Weights of a small mixture-of-experts language model, trained from scratch on English Wikipedia.
Size: 8 layers, width 448.
Training: a variant of Adam for the experts, 339M tokens, 5169 steps.
Below are experts of layer 5 (counted from 0) of a mixture-of-experts language model. Rows are named router (the router's row for the expert), down (a neuron's output weights, with its number) and show model dimensions 128-191. Each number is 500 + 25 x the weight over its row's rms, rounded and kept within 0 to 999. Numbers have three digits each.
Before each expert's rows: a language model's description of what the expert responds to; "raises" lists some tokens whose logits its average output raises strongly, later layers aside. This comes from a sample of Wikipedia text that the model never trained on.

# expert 61
It responds to: Subject pronouns. Subject pronouns starting a clause after a period, that or when, such as he, she, they, it, usually followed by was or had.
raises: "/", " received", " committed", "ret", " per", " is"
router:498551514495463500502514537449483537536516490520532518526517500477519493515487507506525496492486492528566516484540548530455499451476518448482469501468487479491516535528507481509513507466480494
down0:495505524513513504430525503533509488510464549493506484480484515493494500504498480480518550455509487475461474497525475514537537501470524534478492468475510525509452473465506476468481487460522553
down1:521502506486566517542537451468458459512493503502513509515527490474524472548473511519494467516464458516488554468487499526498461476503504499490537490511498468475503517535469522491507545482470508
down2:494520507478495487526496487510518497487470459491485459525552470513560510522495494519537497538523483508516482465509513443474503532539460494533466479467495485498495523512488481512510492513500549
down3:481453472459482526507482504492549473519544492500517523493479492509494493486501519495477482525502509489546464492509491510534519498471501530490532523466488478506484491431490499478490500467472441
down4:494472495477495509504512520534520517511501486474486465534470456466521526491531495436513502505487460536519548493495494488488526528517498490497524528502545506512501541528507539532504459449510529
down5:550500456512486506517494522497522459499510521528510472485473507506518482483478481517470474538524522479460475499503511486528498520481475474470509463536468495509474515493529489512503534509529521
down6:539510525508440510475499485508489460522512494528498468513514510553504486539502506531513492516554517471480456548485470511492539488511482497505538488489549554535515506470499458512497512479473487
down7:473505469483508537494460508499492512496507493494508485571517528496512496479506496512516540535512478500482475519438505510500470507508452463532467455536448478524508523467520480482503515505468504
down8:518482485465530480527520513459518490494497488512518489486484458508488506575490496523501490514484495475508505503457530538482510452480528498441513524513522455525492497455452495519477482480565499
down9:550503489478457504507541498493545498494505540509503517504484519522479514498478457504474539518470471499498484488473510495484472467488502514489512508505512511494476531533492470508526491548497550
down10:462477509449514486480473489486539484494523487514490492504502517536482499469489490505497500480452492482519452490479494561441493503535477489519477518509510490524521487481537496509531488508493503
down11:494444495450488508491477484503512534509455523509536514499477540503531533488509540476477518499515481503454464498525495464529543504486533492523500508507449513536470503518558512496475509486452499
down12:485474538439506480493466476505448482499509523483529497487528550508481515534513502494498492521501457528510511501490531511457482484518440495478525518435511489520523503507539491511514524523464472
down13:476456452547475482472515551522538535520477516531530465511547483528477524474507498501513478519487493509485486538517498500516509479487528543472481540509510548511503475523531508496523490510511522
down14:523461496477500485525493447550492517457499526488499540474517525527515531530541480479457499482509496529514439466512478516494477508500545533522472451523528496526484452454552507528534497530535459
down15:478517489445521504469475507468522474474492518510518560509501499486501501518485495533516540528500520498537456498489519492536498491487477495488495502507481505540508438476460572507502504480488542
down16:494494528453526515490485457507500459502494479463473485481512489505535498539494480473513541504513493539504479494500507489490546485556477443491502516529520481532503528473519523513516509501485511
down17:539484506484499526491557490482481481479493506552514516485489470501465480495507521495491510501528497546563487458501487514469525520499527536483540503472459536526494453494507510494501489506518549
down18:497479508518508495537507515480490508486502502485498461499550453516498529461470492471489472500527508516495500476540498502510497545466519517539507464533495503469470468521500503525494496522451496
down19:500555490547498470458475515515514524463452515512543475500452479515525539451514461477506485479493510449488505494488509502513493514485518468457441477519504547492482509502527474509499485495546501
down20:483544486509518522451474522511494494532506479496522502519484501506497461467484516509516527511515500479535499528481437456507556508477468568486513507440523495491499442451479469488498498492500543
down21:488513554490496526488487497489498519494511524506485505522472506544507538464497530485516522465528514514515509528498481536527546459494550486506529510460552474474541473506453498505521493508463545
down22:523530450461529501488509511500511496558520554532487499486504464507469483515463499512516478509516519508496489541505469511535483488473485451508526479479498497474517455521495517485494496472519500
down23:476518502493523506491496534477514493525528463518483491506464487461498480490514478487500514509481534485490494474485508532533515528507503473491516513531504486508513487489474483453509461513474515
down24:460459535513458527498467475487538471516524496502486538505522528467452517482475495518476509508439530501536490490517478519536539499497506538468539547466480482512497502459539539493466470502508482
down25:458497478511488479514469493477491528471475485516491473524506500492478525496498474454498494520533479504492474531463507481469471554503480512491498499493505442534477507489501457508499492546532423
down26:460496467502490506432490491490550507493503487495483518504483493486524506499508469485503535469513516475475526513512463500515469483430497506468503511519461521475499480498512529516469469523497520
down27:526472464505430514523506508525520484470486524473508474496475491502498519499497532519509480483457504483476453468463495517514522487480546499508507518519537521501477519464450522507487482494504515
down28:538499466495482536496540530519543494527532545524484484440480549552565499482508498511494504514520505474471481437519527441528511484494494430528472485494500518520499473464477513465475534508511534
down29:516480483499541533514500466552535499520493509507535490547502435513510547519491483475488546471529483471515478440546491477505501487516492472459453506480489528529494492499534493484489501529497483
down30:502456509508515495505493512508505486487532536499505508458525506471501512491458506566488530472508495558456477504498484523505543513465499484509483461485513508503481536488518494480510522515524487
down31:528536484483516535504476503506544547466488517516485513510481493521514523520494452461488511494482485501512492525482498532522470473521509533521526513530505546492515558495493483489523465492519500
down32:466490488557495499478519475493500482500482509459492460525508461487508507509503501498486508485515541489476513490494452500530506538461528499490454500499554525505486531517491501511514497495521501
down33:513512512479522543456494506503451482487517532512516506479478540534462510476502512498543507474516509472510510500546475490533536485544501460484495494493536484528519501511459528558459519500516535
down34:546480471497476501515514521486510476501536515473543552537498511494490511506467472518488519502503478515476533523512530494481541481498487483512534491509514519486499446488513531515464482504516517
down35:472535472473496548516512470509454515502506537483512517508518527517494515460516520496495519466466524500540516513539481497495512515489545533518509498478514495444550489501503500485507499503517463
down36:504509467478533524517537535519531554532500471499498458490463471477523520473516498466542508494462506505542519531495509524484485508513524488445554478452528460480488508484506530517485486507515515
down37:486495482477514499465497525501484552483517477460514527501509509457480509459500502500529501493492497536530521513481512522486524500508497527519514512469470465487537498484515487484518483504486482
down38:536471508491477520516495443517485510475497562504536489511506535522513472485458505477437469501449449511507478473510539526488507528518534495466488491502489507489501496529465527539483518512523531
down39:521507500490494510526534474472487524500491517483470477477512522506541521492508474512546477530472512501471506502493478502522495477508438439547468491548497501529475511511524507449478512481523502
down40:507491483431494499523521512482496454464499529497515512472482534525504537491486529520470495507543482538497537479493534491504532459513552432484515462503506537547517469481504525534494516556494521
down41:501495473492488475495483528537545535491569512517468498526510459502504528500547489455486514479476508459496508510452491485494452527503494497526497474522537506492495536511500469456533492515500510
down42:535490491530464449483498520522489545486499535506475529531482497510483523481501490521545503508493509476513511524478505474519495514512511497493469473484530516496512527529524504506482519491472512
down43:529500493509499487483491471489482441488524484509489552488473487473500488496463512515512546501510502524495497505511486461510512500525510480480471478488526538560476479463492493501485498515492543
down44:507510480507497496514452523504511506493469506523487537457479501525499493495499487494530473502483557488518490567449470516552484473463453511479501493504476514523544529498474526545475456488470496
down45:532525478492526506488471534525534483487522487456551458454509453437552480480496533476475491507500466527462509457517474507489505484481507519480535479495520496484475503526456511469498513496487490
down46:494460517526456509499492507518508486514517503479499462480498538487504522483493521493496463485485496526481496512478497493521514494510494508520540512489511462472514513470475502523546480501524515
down47:472498495504458510486518512481544480509497552491469510474452517490507491482476459494501489490433522543555509424526505488531470508498523518525507501526488484495463489478508498535493489505482511
down48:511495580447551501448463455465478485473470494490499464537513526499457492472473499440486491517515517507518491481474508508486503484537498504462527507499440464582502502503505521500531460500484489
down49:515475524468492525484470498493460497499518514481500530486489508564503536514469473497482490502479487505505488531515534450507527489472514550548528470505506519481462467498486514504515479502517523
down50:474501537537484497464515507501552503515463507479502477526553464521490517474505505460493505504517504522518460530528504504508507483483499518457487513529486486475462502493500493475503468526488501
down51:505556498548524516490487483452531473448502531491501470496493452510498489498529472507482550507521481533509505487481517508492489478517507478496510504484493485506505493523492470477505488480527526
down52:480457503526503461496501494503473538522505460528522490491535547480475505538489535515548497525497509456532554512515522503457520526520482513502487483538485463532506498501529503512501424484493439
down53:492440488511463518505510503577539521509437556521503494491514514502518491470504486507511494475432447461488447477511508505496475521480535505464493483511462498521471513539516491573470506515546514
down54:495519498496488476479494501484446518524513450512505500507484512493476503497522515496492501512495554553500498526476496531518519476527486489500485487473528531501502472505489536510515473471478464
down55:490502504541486502500509481531519505458487515492479498521473477485525489465467450487499527491478457519499486472480512509511488510498541465492469491511470523458501548513514516506465533504546482
down56:513511531503480516478521470516472501526507530457520446500541520456494482516468497542501513481515500549474501495517526497484486451499447497479527477493513480541541491520524470483475504532500484
down57:482533528515506452510523528509491533489468531508479487473528504509510433492519441495501490500539492498474522498488476520520445511489486462493488486504460491501517502520517486498509516520504452
down58:470517535496474483476482522462527501514518530510452516538506540529484507490501511493492518507532554516478525517527474493564511486515518482511517468453498507469533562481532499531514477486494483
down59:491447528528512500473527502481510519552518461468545499501481535475526498517481528490496504518489500540477500494498549483513525520530530528517524484534521510484501522504527521476510495482478513
down60:483458568467483514472494504522501506510458548549463497514478489523499478496508471476519492475504501528508489496536479446556501516544509537518522516509516517487476496544489539504507454447505535
down61:531536491516487494542461508524500543495508505535487468544473469504467451542474486557488499509501524501497493492449498477513511506544461481494533484489514490468490460480500436525437512519522493
down62:458566512490536498490503507455503530536527473510490490537533456502489521487530488432509503547503510529534495500519535521488502487511491478476517521487486484502475505497492498499443475519479506
down63:481496462550440478464488527531560555510489494517494476516511499522466542496545486521506492481511504473513480558525520459516499501502519510469482527546505509499521505446536487477536479506506498
down64:522492471527493512502491508511475508523551475487505494483480527432534486531487501509544469498499553502472551465471503490492487507491509455472472517466502516467515509509492536500499513468513492
down65:474445521525512493527504480492460512552493475495503473487522490479467518521477558545487505556494499508498514484519465470499535488457517534524544538457533509491501487496485491491483525464523484

# expert 43
It responds to: Name endings. Final pieces or whole tokens of personal and place names, such as Ashley, Anthony, McClell-an, Sl-ory, Wall-is.
raises: ",", " and", "'", ".", " to"
router:504523544511532489531465513480442490485511466519515490516511479505515474525529496516477500526475517476535522522514494509457505524511477542507488495521483463484516532509494500510532449438523491
down0:483465520519518467477518522481537513502500502512482487488475533523514509492524487509481500501519493446513472501480507522494490480530575507506509492479479469493453528498509483428477519530524499
down1:481499508476521448484494553490464499518548502476457504489524541512507516496510508514500527491432516522526438540482474531515533474536551532502463479507542527482442572518540461534494490474486538
down2:464523493527512517512524504521509526460484523507525511505494477447476555534507441495521447432474439526548484508495522521449482503529487525474522489570485462520540510513527493541480481504478515
down3:496550513515492492479542510518527441524485491495503511518466485503476503484493502538480462480526443477485510449467478488484476524435510499486497535517483498485476498488505492482464527513476521
down4:522509492548496498551525433535495541477530484523509494469497535493464447561464499496479460475515510509487529517530514474500479521518472487509472460531444492460521528489535471491522515520470482
down5:507528514448468505474492500480532502516480546517466517524505510457501476537517515455513449483477508550476457509487478492497476499522468488521541517481521482547499510497489561506463491481486502
down6:506531515522493509521491502481460476486554538499514495492460544457486504502456530528537500498539509537472547509499533470486513473520481493475466490450496510489491539509481485508486521492498509
down7:511493493489512510522491508480443506505531441475503502519501539487523468509476516488527510524543518506489495494472487471494533521510469468522480456436528521519510523516529493528487480524488491
down8:474502519515448510479517513475532468564542488478466501513467482548471551513465490483447465503473524500512549493525477487427470482463529486493480537518523513480493517479459515499502467495498499
down9:466507468506495477490500475514462492531517541518474525522522510502490529525480509488495508529472511490476530491494511473483487505480488507520520556529486517542539497496495520477502483504412521
down10:502476477469510464510545472503537528492469516534491541495521494550467475486504526467428491477463502552515476509485488502478494523532493473478496505548496487495477535508459475486466457487487528
down11:507525489515483535508543513507536513480512486553513533496541448481520523505469528497513488473506507471519517498518496513502450518495488534521520534493484477507488508530458510500511492546482495
down12:499483493502533498543534488504499482499545480495508520560456490550500536527494477535459519491511536507519508480552507512494492463446441540472500552477477486478446488459495549517485492506518497
down13:481506497520537523526533506520504498505546457518520486463512515456483485492511532487521521486503540502492486507515461489478490509530489527481520495482471502511482543508487506475493490488497470
down14:506544478459463488503468504539544521500473491485472532510440483518451476537506503548454495509482530522491505465447499497478450475484453498510499563555452504515508475509478521468537486500500427
down15:505502533518493508535485461461490471494506492518494518486506514491496465466457494475474487472498489483513517512521540502504513526502534476507470467483457490474528469497513460525512507494490530
down16:510492470505498469525487500467475476487508456470497501518490499486498531469494507508565467504541484521539481518489509522456522498473539476495521512462514538525513536479522507523493537474534487
down17:505454480481518507512479474531537519513531512477492509538537541486525520495550493473459581535523506478520444510504481476512476519506484540476529498474528474473542494514469524443524514495530463
down18:492496517536481484539470458493485504508543497487461514502503487505523530503472517494512504475551530489499536525536462508482513508500510510495508537485498482521501523470494476539525513509533456
down19:517462547543489469501527512490509469525512546489546494485546494522510505501503546517495498489456556469510512490560486454506495506515533530522443537479498507521482536510536456486503517529461486
down20:460504506539532504504450502485437476498495506500473510510486501493492526512487496537475542511523556485519502537525479498508499488471482488498516524526485503532527471480496474507535494501518428
down21:529504508524487494500471501503514486523513526562462466471514510520509463462526502525508510471491545477465526530525462502514501492543471537498487534486470552497476498536494489506475490507485496
down22:537499507488529485551530471476552488538519489493501542537520512473526524492499492488478516493509558499472526468527498484523486471487509488530476566480481513475473521502475538482478496531504456
down23:522454554508510481514524495518449517509533504501511472507532519481529507470488534469541474493553494459465501526476458511468531524508520495494444517461547517525485512486556493487482521492473494
down24:488494499516506494525479502485479516468514506455530500520436568501460525468502508520570515494474504474488494557505439504549474513487491506517473513534504525509503463516495506505478514508512514
down25:505510508514485497528523544495524467485524499511479482511486504535481530475474497503483458477478438492526533489471497501491473501489483493446495474540456482521519426485480492505466504504475514
down26:528505495529534536502510488507481489544518502492512480498504539503502486512531530529520506521503519490461520509492514517477499472488489510473503499502491512513496503505544488505484503499507471
down27:492465511488503507494492487500493496476478513511480509521482548501505466491453471497490556497538499502543490487484518512482518513539495518505504472519495483532504491465478500457489496456515493
down28:514502449506512499522509494508532520480532493514506555524468504519466553512455537479503515476516501530489510483493509482506497494484459491470544514501467450494491463504468533489447522493535476
down29:518502523469502489444506520490541508485456499499490490461502451513532551494508484457469523516504486517474473485492499548544472522476497528526519510524491480511501488456476519528481485478519516
down30:444453503468516402502502513491486530516523474526465490526508502497509555495509514499422519511485495482529504481486488498452516470527485514506456495514512517503499465506499528530513503502492520
down31:453454524512533524508514483517528516510523485488518496485518534460520548524452512490493538498521523486489487532512521509534522471543479506508471524496498509485497555527464511499518511500540463
down32:488470506561447470539524520485547495489493529530508467497480535543464493489495521512500472477463446440504500476525512484521501523480498500489489522530481484491487489496491485517465495510524500
down33:487579473428536512508468506468524499464499517495538485537470472501524481519500503474520474478506470529505506479437530473481492502496509448504519526517420475490517471523491536503498528521510456
down34:542488472504507532452530521511508464523445520498520501512490476511485542532506497495499489514500475489460512479501521509548516495507452521489500490521482479507501494544493513492443511494518525
down35:493495510517479527507501499461459482495524489523514447470472485489521450467446489527509484499522507441493486500530514514480526511452506486482486498525471464478506483502498475466506535522488521
down36:512513521521491535537510521495463482498529488492464500499479556449508505494520471511504510501512540466530498549518486516456501518539534503506516494493519497499524489477547473524544502463488467
down37:512488470500510504505521492482503508523509488520502487561508463529499466506517472491511488521479538475518497501504510551484525487495494481517509513511524533490499512480498505498523477564474476
down38:513514495462499494485517512510560484474485514507504527502501460512514522488478522485476513503486417551500489461520481473537486508518486490489510484506514491485499490512475513515467516519515558
down39:487529511515525479467460499514473467541540510532512488469495495497490487495482506555539486536475526505496492540511488486488450518491541496538494484521524545492498508510493499502516512507458486
down40:522488511495504486529494485473472537493551483490504504491526505513517491524477476499535526515517556489522519558523520524465511491498515498538496536520504491514515509498502495505535511494476436
down41:494512535548489460526527514493472514547548510487500508495504547492454492473529507501469501526496527473488507508518504488511459487509478508526556499523469500464473526507474467516519473543457490
down42:511504512514444515454518491521525465508516504485494511475502520497450499518524514530473457496480482515466555482512515457516486488460451496485520472519457466442500482507494470527497511529501514
down43:508512527509506496464496470489538488487524490510497497485520490465518472500477540513510503533518520540517475532523447459484509546487501515493506496491487506465450499486521508521491507450504526
down44:509490522497550444544548518513475530516524520479473492496486536482503532505475515529493472470460460496508484522504494464485478525510522485476479510534515491519483500474487482499501515485520493
down45:491505453527463536514491483522531489481486480517522480445455471474460505506494518526510460464527511539482535524517476479478492515489522514465509492454497465524521524521476520493491533562476538
down46:505504504513500511507495532489476490487529490498473456473482518491504467484434491531520507483515509544507446533469490514505508542559493444502519485465478502461518548479532504536522479481488479
down47:516473515504454526552508487468493489507510490533495476506495473479488471501492478514507479500505518485510515516500514497499493519472486468481549526513490461498506501500506493497524502500482477
down48:504454510524514495515500497499470514496539492490542476486482523517547498526457522504553478507516523489502561541519466519476525510485513553512513521495517527512511490536517509500538494496504433
down49:502505535463507489469539521541548468482482491516524487478500489504532514478510550540484480484547469480507497467522479467525495535497478491479475456483481498468477465462516541501469482498526523
down50:491510524490461497494502519516523486486449498503457538514503453498480503462560494504464489508525443502514470482503475488515475522472456531481553521523473475506501498513478458505474491519516515
down51:522479523475496531507456464470536462506542510496445505497512445470488521507466489538482502508527517508507501507513530513499516510431490511555576514503514489487511511478525496506519531479518504
down52:492514486487500542518468504478484529511488490468461545500463460504509520543451454515491533476472559469504501511495548531492509465440483482491477489521523526499496507508481523530483476448506469
down53:489501503545531498510488500473443512525507490450518510529502556453532510482485497506515522497478497469485510480544491531490508507516511456465490510474503510511489521480499491508500521517486495
down54:526518456516495536532480488503509505500507534514496473510495559532515492472526482529509499508547540502461476517528488559488516494527457494480511494522534526501498549481510544501495511502536534
down55:518533446466515498485485539500524465486483502530506495536478436491531541469536483538530510502480495542530500494487511501527460530522502498500507536501488516528511461531505533487446477516531535
down56:505458482483436499507527502499495474530536480523523494491498505471478526477503536516517461458470503519522518463495500474500531539493538560481455519543522522487489494515524521546457513526472451
down57:524503531441550499513533475482489530533518449484496517551515469517551450511507523484509522486472507509508521489494492504499454470498450445493531512484465478467497499499522546468461496512483459
down58:501555510521530537464494503543544463490503539508522492446492508501506514507502504536542497488532480542474502520500519497541517532523496504497494492436498492489481510513502538499440474524520544
down59:490552498468494543487511494472487485519481510516494551521504475494497488497468534543495500497469479519496499441479525491542535446466457473492518499483456480473434502462488505479536497490464481
down60:490544515500529482477454516508511520541539524464529538493497549454496537507472531483510503514521500504470489502498485479522508493526493497494471490492493450467508540504440498512497523548536512
down61:507515469501463468497500497520484482508483487496459478504503462477460551497526494526501517532498519526531513483485507511470471504488479519463533485493464529498507479493484503530493507467436516
down62:520475495451509498522423501479478514508525480462461514486503489487489500511500537461495543555510569471502483529481492530486486531481478529480474468508525506567489510526500505504554476495471489
down63:516489479484521502480524475511503533470442461498537500497442543503487508539536493508528478477491435495519489541515537508506498535511441510453528507499503480505480526521465499522454508485527494
down64:488457444515488495512518479503539508504527469518484467502511481508488505492469516546508509554505515524526511546530488518458481511489472532485532503476505508489500496466472511496531534499543529
down65:480473489459472478489488527488486451492504471489443468505499475503477578492524500505460504522487525495518494493490478512480498481513474523501505548498561522510487493534526497498521507498481509

# expert 13
It responds to: Action verbs in plots. Verbs and verb pieces after a subject or to in plot summaries, such as get, keep, find, and the ars in hears.
raises: " the", " a", " his", " it", ",", " to"
router:529474467503507528489502517541461497500479503472545532513523490501461476531498544493509455477471471543530504545514457493530498507546537541474506512477512497506508519468513481493501510478501526
down0:501492480489502533465502524502530457500488524503512526494468509527502498500522484524509482525515490491514494561492477513482533545473507508529498517562482522481488450500478524499513493449435484
down1:497493491430491531480522541481490514519552541518488499455482455505501516471458463474523552498521495480473491499518460488522465551515548525495476510494491483509466495509511522486463539485495438
down2:507515527484527521528450451519546489480488530494523454475503474490498508477505502485529458482519509517510496518537495490490463487491516481484485493471525504492506473545472507475483547513508509
down3:497509542517545513492533504532528493472472493507460466487503523563517496491526484498493504478504491487506501523481545507492439464509483480525526470520529467513479497499490422533512490519455529
down4:475506487494524518475503518436534562457525546508476492523501489500487490494475512490486550503522488500505533506503517522533443478509493492499515498471543503502491486478535530495448499539469510
down5:489487493493465502506530477466526472493479530511531458517483489516527520510518499485490503475440506482527484514485520461498517477480481454486513511515483513497544487513521523494451457499512507
down6:523475498504462505510493495501508530523462520492469526485481519536480508494517498507476529524515510506486517536515500477511443496528514453490495501484501497509475470503494533514444477495482479
down7:461467469485468478499506474501527528481528476494487513530438544500474506510562533482519543508524493454493463431489464525561499463453480457525471474490517513525473510535504484506526486511482484
down8:536471529455505485492492497474512479485513528488496484534509442518526496501504514504511518532533527511515493515530519519513494554488492512497512495515511485485517523500522511480469511464482446
down9:521474488450493516505459488514511490490509520472484494505453498479545501552498493496535486513542515485489505497497482503524510538473483498484468517485458488484496503545459526570497503474499466
down10:496481478499444501448480490522500508532490437532496508516455479506485464504524529530510579481469491532517507489512523477514535472505460434528514491456491485517526474496499538467542456485492503
down11:461507520559511476519482478517505519525485510473502457501488532489499463472543466505498513506461514510536505506468502498473490475494461460456499483514473505492462519507477514500501495525489462
down12:536541531477507556516476542535486496515479492488523528512518490450489516515483518490514505505537519530461489502504514539478550486525520528535525536511477528492479496521509514527526500498493490
down13:474509521481503507469477513482488489480531508498500518527541505502502512496453518478491502494536469489495476467464547541456539510506528517483515482490520476457471503458464523492528518483512521
down14:488519496501507516506523481470465522514483513518474505486486510527485527488492480487498514524536509545461480520453503530489512503506513548517505501496505518526516531559476500505462480471450534
down15:494507482487569507512512521485488497520514491500493499493469525493511478490406507489511537470503512419477518479529490501543481471522484528475524466477483485491500434545517492487462525512512480
down16:545504493535459527525481509529546525525479548513478455494499508512524514489502503473494505524516470475500497500515527508528488461492527523479518511498544497499477485496516519518482493518467514
down17:449512505485558496482487502500533538521542512517431482497516470500505509487485442495461490505525529458534524506440490498484484479569480506493530492493475506500515476488491512536456490493491525
down18:452484558513557494538502505475451471499530494539513498490502480517494492502521468485492484476501534491564519495500524535518468464462534491490477478494478518500547509497534492502492535527497495
down19:497530472505522496521510516491528524479478520528491494512494518504442510473531512475496514486540505528514482471509467521503490506519455474527509515513499478445526447453491498502524477501497534
down20:508511515489491528500445507522511480493467494472499546546524521539485487544514547460472439495520455491472524497462504486515507513497478476511474504433501518530552543479481498543531478509499501
down21:495468512497513503475488502527457489516515505517504487495492525547517463511485510479488522466472489476516496495470493475489428490523509454500480466521487480507510523496517516507498489491471505
down22:496503513458474498493490491502476497487518495526482459448464486504509508498491505502499536463432515472547481487506473529502451452509532497514478501492514488531497520528526505457463495546470494
down23:491483526525521510521483512474452517502504479489461448479486520515513524514526511515511491469497527533464507518501521443473542506494478505496501537503521535520479471543530512491494479443462482
down24:518444491508518461489504494478533516473489488510490438543527487507460497504483495510464517492506491528488479540496516542506499509478496464489473511449492488509529504493433531491503458504524480
down25:503513446486496498510482487492556521566445512495486490565495476470533488504491532480510506513440515497514485520491500474567525487472510505535504524442517496549503489465498481500511503508523524
down26:514535471502514494471519502467504564479528525504469503484529527494472467490519482448493509520462479525491487516461481512525455474517518488493500543494471502470495504518503495512472516521541492
down27:470485475524522472516502473527507469537479489481496507520487540502521534543508465473484501483511560473497488544479478512546552477495453487491476567453478483467521460537468548516444487501543493
down28:465514515467485448517557483502483493487500478515475476475482496508479518520491459497509475501462496522495544498512498510496446429497532507460501541501506522506494524499533502463442534475521464
down29:509458497516519490495507477507461461464471489511519478485494507553532487530492509501535449475507476479462461480473499515522525520523497491502458549489534490525491523512476497533522420489534474
down30:575537456507459478530503495494523516508452511510489524485476458520502494492502482508487484506504531484548519515523521499507492516496484550499472515524440515484519461492497518494513508531537480
down31:526505482504506527470528504494514484559507520503514519504445517478487509514507530499483472528527491544506537461482492510498509533519540492470514536515521506488552502524493483507489528493517538
down32:502565499492514521502517523522467525513507496484523491524479469500546530509485498472473489496488528559464500479488496494482509529556502496518459583480485527498486494471518483558515465470509475
down33:505510500488539491528478468478501533473516486518487488500518478487496507527489515488513509494516481438518516439488492493492479498476463448511498497474530503475516482505497524502499497521486544
down34:500443484524525509499468519514510476472519451525520495480486525530491478518503537551507440513542496476529477510496463483485530530511472551511481492511482484479454524495469536498523512502479502
down35:464475529494526496471463517456480507530508509524449405457476524478508535508474550494470490515463519482514514503482518526446518507522523496459508459460518469526492478504567483503477475445479511
down36:482488494496511516477487483544478501471509491456557509476562473520510473495469495488492505512536496529508545494567458517496424486551536526487496477474514466472514511494469533482483495549455530
down37:498458477518479470554478490484513521478505486500498460523458448529546524464473475506486540510541540487493498485473528526543492536465504505497500501501507549501479481507532545498472489524486509
down38:521462512532490488513523516475530492556488523479478492504507451518470513520532536499475511490489523456511532535511442481579528538448466455493452540492502542497492442495468564474497480523548488
down39:496477509486493462471501461480520521474507532479479498525503479524505490489506527525541512507546487480501458528517492508520442512471548543510512467483497513539494510544473536492506492470474506
down40:489568449508459479492474478495492536483485530483483498480488476519513472499524462480469506514482486516483455503467518485495492489479503491497521542500499505511445544498495524456505499507509509
down41:511474491487508512495505543487491532545511480521509507509509482522461511502468519510491463480513513450536515481494511479490480489530467435495506539504521523486499522507513509522500484430483485
down42:493556497467534481470473477506556505472510449488479521529526479546486519500514476479503463506525532508504472527450524559525479493497507538448561494474476481532529436495496539527492502490521471
down43:478481455507484515546519486520499479554484527497493455490458492471454506488472495537511456455521534517500521519502489485535527559494504511490501536497480545530502512483506546515476478476531486
down44:490532480550535486517480506481528518524484472491465518515554517518472501509501477522463507509537511495493481513483514536533455460527479450518535493529482491525487462470510504527535471526472494
down45:495453500509491527502480549477481508463472457507508519489483533503514544489517540484521515525510503572504498554507516497491541522514529526475493536478497548514495512484498481508492533460520502
down46:523496522501493487467516510561509509502529473499493500509476484525466502450538483455437533471522504525491492466484460539491496489506497485508474529533474460484514537494505502468483509508474490
down47:502497474565497441518523494520490490546502468490546446503483486462498510523479466525518473509482474492509503479494476459530567480533495488476489493522484483479473485498471493502472470496539499
down48:476453536510483512472516490492496494501490499524510492489494431472506502512489435516497519464490494509481537497509493518440477491494516488478491506538493502470486543519519530540445477479491506
down49:478488511489477499468488532446498542487531529441499450486501476515496483491507496508490516514495510496520550506484508514507507487495499483495522475470529505493521459481503560487438487480506527
down50:472517516502569505517524498450451519498475509526499511500493508510503493507478524498492456497515490542524519498515450490497470445520485495491511513496496487512504448494522491488502495577522513
down51:533552532495501509529494518485524484521480502482485481486492450471462506485471483529472503495553549555533510504512529505540502484539451473525519491479517515454524450527497485472495525525515564
down52:506502467533513507542522520477483526532495471549512454453511455515448479508502540480493433450501533513499487508506472509474520465559523524501483530523486492501501559495497512468537503475523484
down53:496490481513523486524516518479505505499511575506498506482519460513509529459480444514463440498516550550513524469489512464503454463521490478459512553483493484490469472509490488503493529522473540
down54:501494532487530520480497529495491518520493512509452512503471489468493492474474553474515487511545526532514546485495523518503464510528492507482513493453536474518523484522493487532482504503502523
down55:479528486481519484492512517486496505492520479492533465472464491549498526496529493489491520459491516491525482485522481501471523486489530446497482473508496489514527496561532507500448494505533508
down56:496507500490488482489498519544498518505524497501492500481494455486498478465533465495513540443510525428482519497520474508527483470504488472521462511490474504515559528532509500472528506453544491
down57:464540498516502507492519494558479493491511480511495504536546520538507506488483511483505496516498479528521495516502498505512512464537536537507458486516424519522512500501477539522515487523482525
down58:515477516510506494493496500494507476509506546510545491479481514518497516543490489508486505528487513510512521482485501516491542477467496484517517477510493512483505506516522509509486530496513511
down59:497518470513525488510490521474493466500486542549497465513513530536540519485506520517529496494550509452517453503478508528524548503499516482508488479494527535474514479500498454559535536504502503
down60:491468514486481475491543492473463471518519566532486489484452470577479541525506438496497501498496496525514510487489491474485496499480490470510510545519493536472509503510494530485490480504495529
down61:482488523498509511528528502466542472510556483491488491482505475499491503490540450550543459489495542477524510497495529471485448455527470494475503432546469515482503514512528535486510513515475500
down62:495537511508496507499499452491547497476518526452500521508500474468475536535495479501517453489499523508550493482493519446490477507516470486484515516468476510504490483565459437549537497518429527
down63:531509509515556476499496491469483485495499512502526454524445498486455519509502473476507490465489505503517455472486489469487513480471537467501509534508506526494559523509502497490493484504492480
down64:540555516532461455492483532511504519503535525469517555484510455490504507484501475498534489449531548526474483520472501474494556490529492493508507491442491510469527491515493499486488487477519507
down65:522518545508465480524493479520469504492518524500480493499458471515510490475510464516523568469517519478526452450484524484466473502486516482467530529560509515524560469537518460510517464475503515